config.yaml
n_layer: 10
d_model: 256
n_experts: 12
experts_per_token: 2
d_expert: 160
d_shared_expert: 0
activation: "bilinear"
moe_layers: [0, 1, 2, 3, 4, 5, 6, 7, 8, 9]
router_score: "softmax"
normalize_top_k: false
routed_scale: 1.0
balance_loss: 0.00893
balance_bias: false
router_logit_norm: 1.0
init_std_router: 0.0112
lr_router: 0.000485
vocab_size: 32768
norm: "rmsnorm"
norm_eps: 1e-06
tie_embeddings: false
optimizer: "adam_variant"
lr: 0.00132
beta1: 0.9
beta2: 0.99
grad_clip: 0.5
batch_tokens: 131072
seq_len: 512
train_tokens: 647000000
steps: 4937
dataset: "wikipedia_en"
Below are experts of layer 3 (counted from 0) of a mixture-of-experts language model. Rows are named router (the router's row for the expert), gate (a neuron's input weights, with its number), up (a neuron's input weights, with its number), down (a neuron's output weights, with its number) and show model dimensions 0-255. Each number is 500 + 50 x the weight over its row's rms, rounded and kept within 0 to 999. Numbers have three digits each.
After each expert's rows: "mostly gets" lists some tokens that are sent to it at least half of the time. This comes from a sample of Wikipedia text that the model never trained on.

# expert 10
router:480513457502422516451520566411561442462515507536456595442561474498556427511492570455507455420409539539490458403517525529487555446607492531421550504528489469479507573523411463560526489574431525515487476500453576439550507470508468429497527447553504493514424524473510474516497600434466530528452470464590474538465477602494484508428571569481420508521441485485513474443534462544469532494399457601499493484566457497476489442458415518437363510581498466395447599464526473490484508543619498553532467484620485503526475510563445392414553541530541458506530526465500484465455513418432502461483474636458513541435465499575564535503499478543490410463458574466378537499557537463501513407519465583533491479499426430461469429465469579467589558544456510591478448547477487511559486454566534
gate3:533441521508437539531565444455603521547459453509479402530480470512459437489454522538556423440560396516489517515519557492537542449541421516554490479477477488441495521551372497467495377391502612505518370499492347479458502533476560530522499465492404425597514461565481516510541531547530551457467428517547490460545500475595492564551471442548595554476512542504466435516401535454504514364526536505490582567569526490492469546422434511502523534563420418509432377514521508541467469532474561463504476528508531476440572539503575551526528505524426480470507469462533487583546443620530470507587504543563553405439534529407516431486529467469446499484494493522529563562476533494584480509598537473524491554490532527431444502476445509475548506568515470598421500470438540500428543431507509
up3:584560501443520461488442513466492521520572483596485448514463434405496544535495486545481489495545561522431474485569512616498486614389606442567449487490446556435513490579421554551535441427526500522514581408494471531572600419540558420429454492503542477526484484481508531606411433568523558528549583515501429534493502532504557481493512504590402445542622484503555592646511526470531555451519396514479447482399557478428577509504523455502563492481443434449538533464512497447501463470490495481552488468529548550540516540413531559498510497467609486415437474487467456523571472528517481454527549531470607476467518522555539435519533512476493544483479539572456525530540591582502551423509442508598453468503421498465457478485519486495496463478506456445505493392545464531376506513543554
down3:484487452476503573408528546467562521398430522502502547595512504497504474409427568574450490548529501470497575491551368497503541538447473482458569352475445478564490446584525476516483528478504466462460554560546499515544537566484482521517491475576499510444509555419433431519535487349511474476531506514561514496496485473554559461472416519407393494521561487562493443503487518517496486438412430460492473585474535508440557409516477531482506513470481568587574524440466588455435559485506504495592522453488442545501508494465506407535478501410509479550499484426463556465459427510561539404600569487527453536493370506527482495609566473530504498521446539553397464475579485522439573419526472476498520593394490395491517463407414464493454509539505402516545565512530462494496586493520458
gate4:626543533509541532513469469495464569494456547574517455461469458589567395497433589573512495359568552504520475526453571521495456467442443586559540507500452444551457588539595551396456463532497564533511457563550558603486537495412548417466497491552531464520518501566492495584549533466441559479518490514510476525499558491480538561571436477621431440380409501400473429518435480458481469551493482432548445425523498420513487518516539484517524491393393531402514466510497531479581527484561433594450466482468454480472519534442523488416484492495510528503512457488509594470535518513498511547469400547503468526566506448463540522511559530542600449551447561548554541486435434473472455606519496515380467490482467512507494419489521545542483463431420481534515539529554386490557517564492485
up4:519492639508489449489552442424521512478341510507492543584514578523546553494525519487434497521498541504486451485507474491545499491590463589430445527521505392471494583494493533510435548460505564467523520510551592451471538571505509519454505469508441561463517415494517478505460413554510518422560502579496571518578480590489488456565580457496534488623464564478514399522506525590480403419490496437519495473472557429512474572450484592555441473418546434531479485391463499522482570513488390608539472376578516437467503497518537483463533476438529561517490548596496576479562525530501525490513478496470524439414495476380512440561516473493485510551468512545533530510505535466501448422487457572434513464604493647505486461494374460543462504435528485468402477482497455501472450576479568
down4:458481486542499560560402366544456499469467472443525521516427532435441479628548390583558532518477465482538492408551566522491485502584452517419488448526589523524527539540522345498468458474503537478507417510549484437385557547458538547484493447533513430539429452543508461524436511560489547460497457488496481436450454542448407514459398574492530529503476489492518528533533433499474521456355450481525405498489567506653475541415537528484484489535477516495480427502498477568464585464490421475543505464567480468541480500464522493482367502493479575462544447554526457491528562485459534453513485526496488511420535520474537580504552482479480524541478532515524509460576502481595439595504417546525451517515437471518592459564513504611329518465536499443472551417512521475577430450473516
mostly gets: " few", " Spanish", " Los", " French", " Soviet", " World"

# expert 7
router:568529477533583456426534530602507468510532526426588459572538474532446468560612476554552449532537542552520536382459552589527522430484486474499519444463465465547592502529505422498499539460579450524521472487508500409468506593461512398408491467443468486526474515448554576502529536577477510442533472466470487528525623595465518436447489504405455517573441456426437472506540529585479472524506540466544552581489489464428505467456426548537443520592529515470406514515384467512536589483449496444409494500413491468474460545486447435534477458529543344536474495559550490560482541537560581591556528526533438427515518499505485546430498472575483555566589530470509541535524486561557519558534469442456539501462553566516432666451553520522523530485561416532478488483440441478494482500473512
gate3:605474311538482522609524584511468535537514498557554404455546500430484507452452497462410544495490466545447576568504517579456476476416558528486529431485538518539497510530560455436483467390491455505449529433452462495527472468561452525488566482519575470498547500486453448555446481465553480522536484465543481527445485494473499488475578565482507527532437453499477489502493561547516472428582465496473555463576458532438542561426479462506523481519502562511572471474426524562528540545569515569601542467453484535464561496473413584493532582454471430508516450516505549421442476459438500402536460489481421526514516536440573547425412482526474481503598565438475554528566621375501492500434460493478430514444421515608491492536578433620541445513474510478510543593509563476416515549620453
up3:505471574477462418489486436530473489553555486565530452539487418431525491533508494554551560549426530495553466407454507453528446493430534530478557617523503498413494511467541441465467530489466573515489568428492539551382494512534404429506530509453537532587420501555535444466473570558591460546468636466477429422499551347498442504521485490498552455498516454405509502630474426453488566526519494545490500471432507567626452528494504478399512424532532482544547417550469515505445381420445512589533433514432532535528477487480477478448496395539497523513506451459457450492456505435560472373533467527525461524531541437531532533486515468525521430490522518484481465539501498498500541565579495496571444424523527535525534483435457502424499486576589508401459459577396588461509526522513598
down3:563501638550376497517404474444535460543526559658513459512470505392541462464406476507428494525536462551438415552445461508624441447593587491495556536532554479533474478469460413471529518541532506510569548376489579504509420554481482478521478588413477423553439487479474463476505540523493513606555540557444463421514527478451549432497551518483613522475525469447470490536499548508518505414604501554504493483482504369484527493503484438405547504523496434485557463486534477466409472475472467483502448421500501542476502526474488476503591432531523538508519486485527681455524522501509500456529487541420488484473500482513469536562444414472442552457592524562502540486503527488492427591468441490523458552500518524570445552446460427447452555569568533552460517526435415469533530521477431
gate4:471429510539535462503470385529458581484603422513499471551559517494514507481443407547535450555490542552446496426472550467532501440511431527576508455436534441501469482508497414518557553503541482571512529501597483514586527534531553481532501485511478511511524470478526529450463453520421554536585459505558451461502568490627475469410491573489430525562631484400479461541519505467484574517511430441561523518467561522540514513411556497488489454526534454422529497481532552543499459513511475534453426452494624498550467535498448557428532545519574604504522550607606554451496480535458500417493408554580533510603517550379486486489428561605565477547471553434553506458544565587513448516554501488471510464578466510634435517501464494612501466471503400531468525394514452532527454544553465
up4:523524574509527450540515471558475435500480617489540516448431449560540406539451522506511494514520534415492550573500633478488499498536431533489518509620541559492407416524481506538407497560446486455497485602529493489468570534473430559434554559470492512481580433518557581515517505458446607548470431551424595541459517479479487539477447558570499491489420489479450515591461546466436623528490435428548600461543640605554587611532544450505592498472553537544473439561505468401509501546463578406409552543481519546466486413433456473536448479500470498488437534533427496485459500472506507464537555571483470475514535558511460553547442537458547488495456371521531562492433485499550544534505497481517538491513532447467565492498494509505496483476423507513505501521448408530395393488511445
down4:507469520572591529477536577549511487526532500517513489462575535434510532531267569522510527494494416503515444546479475531487524596514501402545448483484545412488506492456479539495518429448503498383575430492417615544436442470517563472466566481565402445463522396516446474512523465400545438541520400495497513584429527582603453542581439510513509507522489456436516472456485461471553570465503405479486494537538496495437521643552462465369540520633580485564554505451541458471550513476514584467539461504556586530439472490512493479423465437482484480531526418531478478493402493491512493522411532458425515443576442511439488477475434498500491577502545534539459483541471588500477482489469519488582532532528495525477511500482485501481489657508498490504439452508478528481429466514491514
mostly gets: " was", " that", "==", " is", "===", " which"

# expert 8
router:482487548493485602571461403422516519541565449527533576549482495509483461471442494430513518697568480480542543466540468441574386463476433519440595460501477437495499476507506520537488477454476517480490477507529481524476577457558448471481497511467564493450471517530508566438547483540524553459585536520471514477487506573487460505583535407522531598433441524471535508611401508463536524406471597457493463473497462469488559409643583478545500509495492519607515487543535427483491471531552458458438485545483553451564506490465493515451498472430559501597500478530579543490455516420510438485462531512554422545464417376448527496449607534432594422479417457537473486488493626512530525539482522555551437520532456531499514506528466445513406516538587437457521442458468480565560410511480598
gate0:490495548490492465440503543526501589495478511463507435510459482482591527443509505475440507486506550501514586439557540480476504508469600387492523510555515489498491457470568593572510502477600467463382458514462455455606549339492454518532559494542548523514437561478478512542580456455526598507538597487570482610474610505635458535516515493533528559518542412492464443439507453512498475465483518493454461460402500457578513393545600531512463514482341554552447566471492495468629462479449525467467528543507509518452484493430455498511500487583547529492567529463476487463475535454474473480498412417518515523509510415525501491489500522475481558481519546524407517546459529421512549557558508528488523522451421585430543494515460432436511552449520535682465475577447544504484459598578544
up0:461504558470530378548611531432505506626489542480518510493488526462483516491497569511502444594477443494496439385548479520522404506555524405539528475423502461527421533482509465447487440450595466519471591525492606465533494475564536461427554492470565495491512503498533615491537471471583508469481507551442508609629470470440447472439451663479461515562558492465504518508476486495476543558482602544601501423475467538502434545423486517512550553492536520441511572409522583524527513526469488570468568515501507506446511519492507511498458433533527512520551505511496480536429480476434350512531536649523445426466489505528475585475492544519526660479530462611507644455520466530561560500537545498476564435459504470460529458462469477505528468554509511462436516409534468465477482449514503
down0:615443513417548514433594460576586461511454477546551445598479534585503550454600360411458487473556462397436595446426512544496561472516455420530505501523508466505499461478495564576455513653562483577428432527598531530430518507562552483565505505502564512466537486514494444497617444468393473591550439469547557541524523497485533480447597520564605521469520405533498495499479395422460484501482435551454467453470511564523569443466482467598500507517534467521477437539476439492459512525419522526493474527503439544589576482525506589562543430478532471481557446502567549495456488470517543461407505480508588565507558495543444484470470519445446495526549522485536564479457509452516524503511438499590474512504541511491628499552485440479486459494528503601478497480501470536493423430508552
gate1:544386489494542438546526511453550453433534447519546427524514572570460513506497547563459491608583501388514542545464552554543516432524458476563462423425493593494387490533527558515496533489533449403554453412513397540474538505549442494432555445524533487445510509514479406480394607546527520546592547574540517515487501494457399464527455509448432496453514526562578483474499461539597456520491550471491518497545513526551521483518536441528475551492566472515544590517536482572548508513642448537453525457573506467517632538415426487559508463535359503516521595488478402597528555496533474430578495519521470470547520494498443447479592511456552447511443529509477508485530469513432503509497530475534370434439416473540440421490500546573413537506540487502516519509550532560530443453498546
up1:472511457544456497418497557562474519514543494503479483532509531506461410505571451428532534498461490426522460473495498556457494471504453467520477527507559515464478631511492375546405470488556456536541532540508544514472417447375569511462569451573489546546531496617469559554537477477544534419615467427547551522477454536481481477513477484440540522468510418468553502530532491499468491598568508423534430554501529453397523486550452543449477416500441377506479460485432601409500413542592556507507531447559570501494574457406473599434421495529516670515470488542532476489474527507549470460425591435479464484541498550524534514423438460500529554572563496481500534484530459557443511467490532432511527429513560518402471509516576513540521569566529438457429426406429477480560510444414457
down1:507607512384558525508366458530521557517477547504461500496503471494532507450428550569546439486534516496517581419489508488516471447465448426486510409526423541589499447543538532518573507625532467513491483576449431424483528524515522552542458455509347460518418520399505529504588536554536535559528425476587523486516514495466466479400569513505478495541458471527488513563531530564515524461446463527531507469447477574438505505513492425540479500488575545423491473528480448419482556463577433467510421567480395542510565497497571481469490457486447518419517431459510579466487511559503547536442438479517456520520522507489558565491548437456449580519470589520478570526560477460447474488451438549492467561544454555425485633479413547545341521600412427553546576479554517468445435553548522
mostly gets: "\"", " University", " season", " School", " team", " film"

# expert 1
router:499518501483534394569485541393526550486408522427602460568496456470492490424419559549426450441590542486507550400458477502433504468474517506475384554541501577475531501544520451566602438434494537462431410434475509458481544488490501532538512490520541617453506529548518468617457415538498479459467460569512489467602352449502480503424516533458418531508501523539462468556514518497491542493458410422493566556481565541561559502476433575552501405472418522512575518524466568487508482542506537510483550444547499523555528452393490570459454561465414618593473455530506546473502485513515486433604519438410537497391424472481532422540497539494490564523444519522445472578532393479419502503495463400478488502502456511505527515504403519498531453508488544462474425512499577560455495492472536
gate3:472470486573454454479429481492445475510525588493446428485552559514510476479452426505522419462427590561503501503421400390485487446458546511499481547408512454545421392463479494537514530515450538580529552537428484501531494436494506389487555529473580467528532586464456512570500519487469482456534476464553401462569529521518456553505509488582558485524362485530517504428514523378588553420476408510412483508417489470556516500525506611480484456565499502448534469459518468465482462501512506440472411448476493460565487323604529533482512358537469481536471496546483462522428504538483512460412502536438536440499490561407463529457455413541430435425446442535493434437549538526485502582597460567505516532412470520385527502540472587474514543552483469530499510527489558478462519451522510
up3:598538411460488412379532483513463510460398613540496402515465461543482459564500426519511530536507473447455528558436550457517435368481518510446564540471462549469444442559470412525493546465507528555456515575413554526535489457486536566452460577425480515506549564463534577537531527563334462539513485531526591594510451430379571474533464441492481471437542488445458421515492466521508618504471557583515498574496483531521554511534524513589483501540481408473577421531459513511546528488484488472473585446470482478502538515565570515574510489501531584479480516516482520456529485526503477486595473439485461494486518399471500482519477487474522515462457474483487589616480514518453573475523518620540507517523442483600475469492612520500430441385537581550514471505474448407505538517427429
down3:596455408535513455454457514546561521454523406480464467405506537524498530486287493449513459468435540550575430538505525502534404544463541528543508467610428516444441543585518469399550532618445559481486558436545549557434473514505428451509510526492486553451436585459550514591455526452517382545481502518470497471527572476514464506477508478472507518532486519463436516498511480465512568484421487472480479519451499514594518567458459515462494516473533518544522398525636553515463475465581555481515501498585466425554544537523483486395497492568466530554465436419649440522431485476561522578578493410536522558475500502528402466531465433498465519456512540497525393507471550463427478529519493498488558517494522473476413496533588470470510476547526462515506486433541423501612484562602502
gate4:504535502540533475586474486395515531601457547446543495494510541541582584540575469500558534492529498504564480434553546538482482490465533516515488563534512537562516526579494530507415485453547511569560507499485460564585480560512515518564428477529413593593510499509461604537512539474505514486506487565556558475611574511421426512433515511454532450478474440492497369553513424563559621603533600511497465454440472510505440545507498486418560503500476606445532461532517525369521514542513446511464442489607447485431481526455561541493477513565565596510491510492491486534565573533515449672520533565482583424477496561582481443542546457520497496563446493577566482455501514402544447514421537515480442411488519447554538486522441494431476582423489438495537572507507420475521434489554517
up4:598557472479602513506520452497534516451479471559519504516536489519456578481409483426527565570451460534413459476561555521437619513485452524459457479440543519454470407560555444621439447539571568555572500460439516539362598520482467509460476519488473473453584595457605483434524509538385507512527486540463475493364471495558492443514535532524444469510495496501476576503475500490430527441556509530521451552475560555561502455456437522463498436450460502572532442478580511497447471442463513408444568518525429488572529440595521496555564507442439543624575432510477495489470428504504456493420476498436537538520524360493530499452534568535507509571556499553463510450498493506498472598401492489470446472453595571511530518556463430485531446445477494461568390459471460498449525567491533
down4:470465488577524492557528446556480465525524489433523523516553527513436465525401545546473572489490437460463541521401554468486566433504584536531527442472505440540479558573511584544411572519490524525545380393469477550558500481436411470471545539377505524490535405494531494614521636513450553588428436638558470513495514507488415554513422536509454610466491503505485548422496537575493499511515416426554536573585467475468515482548412544449511523501432476510497514539566539536468424509581540438439457499526419441527524550542470549468432483426514517548444491474556545485530510466506477518577506535555458471490442406580452519521577534568498540486404527462503568470493384530486483544598507536544475418518481558535462495485530495496426601505469555522418536539446592485449484501449469
mostly gets: " over", " up", " out", " used", " through", " about"

# expert 2
router:470444527489539519447539490546351567571485606599487508523421492446518492508508515538470568466514579461486539547555502496559472495482517548447436504432461494509469479561463359417554479494510445553467438560522548517513467482487464519503531473515510428511475546482458446494571500509471573576519539539536572526595558421461479561476422478554616504483458450513515536505501366433527524546553567432587525483456523467455492493437501506556453631465523526547477505472385439532502398451426599450541502531504508537462518532497617524545489437503465540411475495448475528502532418466491532493452463569568577463524621506479511385470462545459398576532509586548571471468480428527571530501617603531472493531486547584539539508579496587499474490500553461474529524487550489449466506411536479
gate3:531575528511544491540540527484593408501497581504539493515502495468509575574579519497415541480431518434496530479518471512438533581472472550583502423380544475534494438485521388427565454484617475546563455584517446499492531539512538524470471444559451532478607460526484470503497563426381531361581541426579499506541553450513439475573453547482608376431462543445532500501507535557435465496469558422465503567550502630454525524458490522419512483541456492496558550518501449525476488492421540486568484551433506479492528514532618533559452506485523482516394527433482652473462538575463481536538491511436500423487487446491524412493483505490533577519500449556453446484478478473436534485447449504524517530519466607518447606411548538462414499519490443500577464452433503495505445503512464
up3:507545448610537561532519557493451507500481521481516510489537482488451466516418511506554444402571527497503523464489439428487561493621480514445443444600412491476498555566455541492576492480454511438483485489521577476543494532416374477512479580439423429523521536478395466589434489483451483552503494505533496482535570475530647502465497508476559500414472417496565458506422498510495526535476516547392584517483475558568503387423570434486481532571474513557553518468437498647569506469529471494587487522490537607524517527572461472490472533445531436515498532482420547531514466476392526496523478510430513491470487429553534534465516553512507529520495488427393512472520376371513507540457465558549525543489570620454449463485500569462479459536524443437583480465448556494620470476517418
down3:415536544506434555492577489556509490428686567493513500568400498489432581545462602530484481530461516540490515521491432591517664508475460504447486527485470519582510573458650534520553474558447470626471488450486528464531466566492472463483519465493545486449431449448494487571465540446522466391458465452528475557504465473417428419572531543468442513492498574482472530466426424414567570508500448454519492446459439579427487471482535549454498471469524446590530504482436582443454471509516448604526480460455604543525516493503479503466560569537502511466447578490476422430572475497530483507525463526520522468553525492509413512460530497458543513498505436558537525518508480606507504470410408532526537493473503508587453485492474511483429562503440460499451407575493413516541589566588531
gate4:543479493413521464572504528497480462448594507429577499488528439408510459568496495513484509510459393427546461450507461575485487451568491459563496447431691514541526560512404569528515537477458534449564546480583493498474497438578526501463500470609587504510534490409537563553413440467515476568565565550514407506594492522531424480481469529486517437481509514512502451470486474429474515481509528437546526527497472373510394483425498508544540438503509555668498484452526560527516444541496482461570434445543484533483496493469536446431439480497525409502527440503492493415477561423494442448605492476531461504465514499503530432594517613556431491484534490514480535527524540399434485381513474536489461523447481490496513498470494651573486486483596465563444446503596527534480513502513574
up4:566492483538447488528449500468497487524538500600489434616517530471523517519522418468499463400541505472455511471481496553467446403541503536464573553472580540557580532547513539469420529511476456530501547465431597598538531549466525377568640566519505410407519533505532528528560477544467565527518564446478572511523438503396490503433483506553471532516523609505618473438525499585497485570393488532444526489573555535536512456534514621401480466542400562566534461466509501506535526539659523510583558540522515488577508455482440527463442473463504423513560492591421585507549530562525497500451441506485558463500498436459474498550488460450462473571486518540489499528522488488559557515507469473593580533504427504500524531514481497500479636531464519537380503481427505544440470423570454
down4:602518490615557559473462549501504464476567436431458461531493516431526515494642443474533519547496521597573523538489446478576533596606434439408422419579463528580447472493480540427442625470505559518451489492510536550548528499490426573527490541497560510478460478493568431518518453449558449478553555496525453493448457475496544514523428475521511541471537529525552417490551466426496550455461419551517533594515525462571518468440503563582452429465409551514440552597518616496466503618502506485533468593493474527592497485510460467527572464525530483500501458460475551503435435433475560439542500485504497488448518501485474592503470573448453474498495489477508533564469551527507507414465570508426565511445573514563572468481551501398584599495482461488466561497504549585512382507583588
mostly gets: "'s", " his", " their", " her", " its", "'"

# expert 3
router:487511476528534473430469517467554476531445535474453500475460532477436538482548659508516433536460442541478459513480465411508611473465489421465433495525479543618474497453582507503496418532548485476504502504485416494440520534519464503514451570442415454550470491474416487502545587488492522495425508474512486495497611403446515479550573575473442427544474514579459455543525495501407411431460505494455498483500490490570479536395606501557510390580488528480455480372565534574518453511502522476541424486485467555590485527524471565423528466578505425471483551473386532548614489547512526499547517516492492487503530515465489575542486431484496534496529481466462540489432513537522427554372541541488555487395539423485455511424498510450593532559492660396545489536368463463492519557459479
gate3:488510418458518462572479574493510461458452513489491515393420482484570514542447399409483548528557482545416509457515463451561526555428496514494460514510501452450512443531571496526567534527400422517557541478511491530550483445457460558461503358476605490550558485566384532513374530422568473542524439522546476555505475563511484460478424601436542484511521483465524438561559618419464489464382444491494487566567528410524503448492602472464586439369534473560494476634479476544502472474494486467509537524480469522564515463455513454448422539413494468521469520438522420452463448507504530466476559512474439475492440397436502490575416467519525490558541404459478472511508507505474496530422547520557557504532475555481527521475511595497519376516503446487491504455460637412492498475486534
up3:559441518520594454564469557520473482492487525523533472509548438406596470448563507535516520507556499435491512525528543528562449568441481485553457524445542493575451507436616459504514546511513473509551434543454552492443509565457431578490497546551549495464501408404555472509459517474474469558544533496478507490539549425369436537477539466568459593554423501434486532565523526421435506443544494603503459394545637502594491512488547543541542500474526461491500546534536426536390564569413465453485402480570576438535450374492533491577500460496473471459502445506495454570582446511548473526520494489543572499477496481461539542468634408522507502502549480595417460538511524546574488545479561517489482491510527465529480503436494410554426544448372519472545391463543516484571541546553569
down3:499495496511494601479572428571519500505481490439375459601573487509521590529550463534597485499478507458623458484460464566471604521518461571493501494496484563577451550443341454509452504494502573473394534572521459513494503480460497514597517551503517515465446444510457527516414459479441472532514516499498531558464600406588505525542511426560532512491503585564536522462462568508520528466477506572478523502454429534494520483478492471475451496484449532432453462453502392513465476579622487579526515457500535447536497459471457472563456517551477501492425458575456534507466545513564517490509442456428517529496519600632464472479496492573463477456393414602557508520461409483618526413513529486525414537436522410534380536452491438459507530417401520572468544504522500548549438512478478
gate4:417458408541515466520512440603526520541500561563559476515536442524498473415587484458495498550545540502506541535500572559544565552408440535500499518559499452441484544523469467378465487427578475486493519429424599473490458451472521419566459459525471541424497477500387432478540518432582503527416534527487458488469536464428517489461548456521547437483555506471579514545633457453513559555516421504537557483553502593487458499496515534599598383462520563433445523398426526596527499557468522490409425468597563417496541550480415517480416492519565590486436465447577422479491511545519483478455506521493456522432470495480579517586498507393597457488508495449585499523518571545505492394564530559534532551443524515470460483506506418458523483459566534479575569490447525542518468516489510
up4:496414497497440426490458536473480491537478487454472568444501514544548512536447482482580533536461471577474457574477485555589489522462509531485541585429506571570436585433615525448482504442486456504554447450586428409474607445617481451514502514522615417461414472514560616434526572554402573581591489523534487585435519519535453383394505499510438536488549534477512445456509525531554547511547494509501496520418470549436441493516553514505498395526474464593525470535495542458510574540448603484570533509477575480544467575448473542464459468511527487546529455387524568550497466558507557452601524438484493538487550538522404486556476502457412550418545482456478500510461491514501606501572485496529507575536441465525442470477544495496588466437451489453550498485430534452505453596521450
down4:516515613513429582511480524495542540547458541445546530588501573426513543588643457546534454482486512385564517471594441519441442411525466546437476557486490487446544537529498452483584516541548542533409581514511425505527470609536585578468507567468545546483558515505530466546518418486526461517368536499497514504475493594488552562441553480483536488530453474508544536573522434473433410464483490573416526481505468486644397438467447598515510472496492574505440405483470529477458480474439410537479512493454562517528477393520524530484420479447469404527411508497501470498515508453538568535457558477549555438507442506555505464525666521540544469486502500551477530519419427484499483551449537417434537483548492534578629517504509502475470482480506560526433462478540458478472563538450522
mostly gets: " by", " in", " and", " or", " during", " to"

# expert 11
router:529546497490461483464433460564496497517397455443535536432530512505526463439436382414511483472507438466503538431482527466522411559495485567479612624503550468396530472397470551473489522464515443499553573426510523506469541501452533501560505492439479538432504519453410540477443453553419506562513530506450473499458498518609496421527327473530472570515541454512432596377467535557572560567401423494419514470502564484482467514541502522522511536444514413531597533545476461478475494548559506544465543534506551483480481472569568493518516473372560604522484523507525459493495453505492370508478512562430572430532481456449420469444414478481526416484421471464522463428438476460439475508519483488540401503525539503415464444565463456609391509498526445445483518460483478487550486493524472
gate0:555545524537458532569453425447512474538534571540627562441532432543487458548514528446481472589495455459460523492393479436554556476574471476390494471584469476537520462453542472468546458484523496477542477439538452452535443463459476528462543483411508422545548476516560502469562519497384448474555459512449551476540547444511515431502455409597545578466531451553504553491534458443481440539549552502472637547481450551553473553512474474512527503505502551457590506538519477564479503493484534463447447462447539483461457628511591550434432531533492427423495446576540430463459406562563453578509591481477435560485507422507495481411500463510533544492620516575527517509539463506527536418531553467452495509576542502492430622471596569470523431435552407432569533450440463553512521552434438
up0:575460488472541498546521489484541555410507463427439499435546516477481507607428499384474526551580571374506519513474470499418529411410540557419459532469493545561481505576545535524523494461536489518571564465532504615497511497419472532504519542527530485492482591538509435519503457531497491417531482482562546574455533484481535510502488535589517503504592433429398453396547479431571562572444464519483540454535495535477509496490564438530448477524477478556440464524534585597367520460483467547664570450475510521483501367516470388426444516531496471520593463493507538500490492449486466541506459459462411531516482553551488519503453621541566392617533512536462488518507481512565524514475435519532504519507496545539450507535382573472522473450517417583502429551519546519442558493514436
down0:575536496500502520556508500500497509504523504561586376542499493434416412578401515610416557528554505526526505399489424473499579420480494470466442468507525482480423568533502571522447431554510405506428495458432535511423523502492503519497546417568546478494591501504494482536491475476454434470537543519547667432586500438549448507500497547456466435548481520500441452381512421454451440529514577504444507527591503454541466511495425450578506438559475434559603535474484486497520560607578534474530513381567468532471477408467497544489531516444572524444541512486525477398455473473473566435513528551477557539565496478614449473416524498489493505543471502571429521500584500522381441504559570473501543503463498527523549454512521613494577453491534466463402521530467499533511586470491516
gate1:418484479591530417503471479452542433570521518461502483477486466410565630478477593477529467483433510488520566514401518475427640504401519501545555469475508542544563487530463479408450554473496560492482496490532443489584431452509586613536522566454491536513564513546494498418573527538532447470439447476479524506485465486540571475579539473482548446444457592475557460457442539462496572484514578500533576533563520423533416460505576576504520452540610531549480500491596442454554542423510420464493483452481498534526484534636451582513532553513506542492513497549487523487561480488522521526553477629518489456463576595454431506499502401499506513558495505478519588501502565419543464510431599561570459545429584498486460589457458394494474533463499494503508491576506490494594536476407435
up1:570431502533463563452477673433538492509489494435552567519439489539506407518548420491484492504476460523471484447613400478430496470496449510572435493528466546484529439525524479484482586605403438459532445516515549510455504543548514517524547566498573502470490525574469501549469447466530369434543548494504472544426475472549506429522458505607418520521517482521422559456463489544520487524558499397506532423539540493566453546532506493469532505462503408475575534565488565495481552529548545600453605465509475462561420484504492449474534541408501469578425555491501550563471443483450419505563577390616461501410392437490533522413540454512530525473486544500494474562430464535523412521490485584489557505499490434472467420469503577434452438532569569487461473510557487419514548531594471
down1:447553475591524534512481488543460566570551541562418493466457478456581555540408581526577502585568528537513538533400470503523569493470457513532508501476573465478551526538454573458460537467450505533482524474525422551581588488472512531510519487568569512482449436466441436489558557438535516562458445541554448589449455532489438514649538511496510525510493425445487518423521431515456476487532509484484503481567587444490499506522466474511551485570598500508477531496500586437547490503519501488497457469463448492468465464491461534505508491552449511516480432441518625497392454554620464470442526548438581477517535574482483527523485396561482489591487500472450460430554478501440424569486561511478511532435410475355472465606584415524422526525478708527407527552501500514447546473510486
mostly gets: " early", " local", " major", " national", " Central", " large"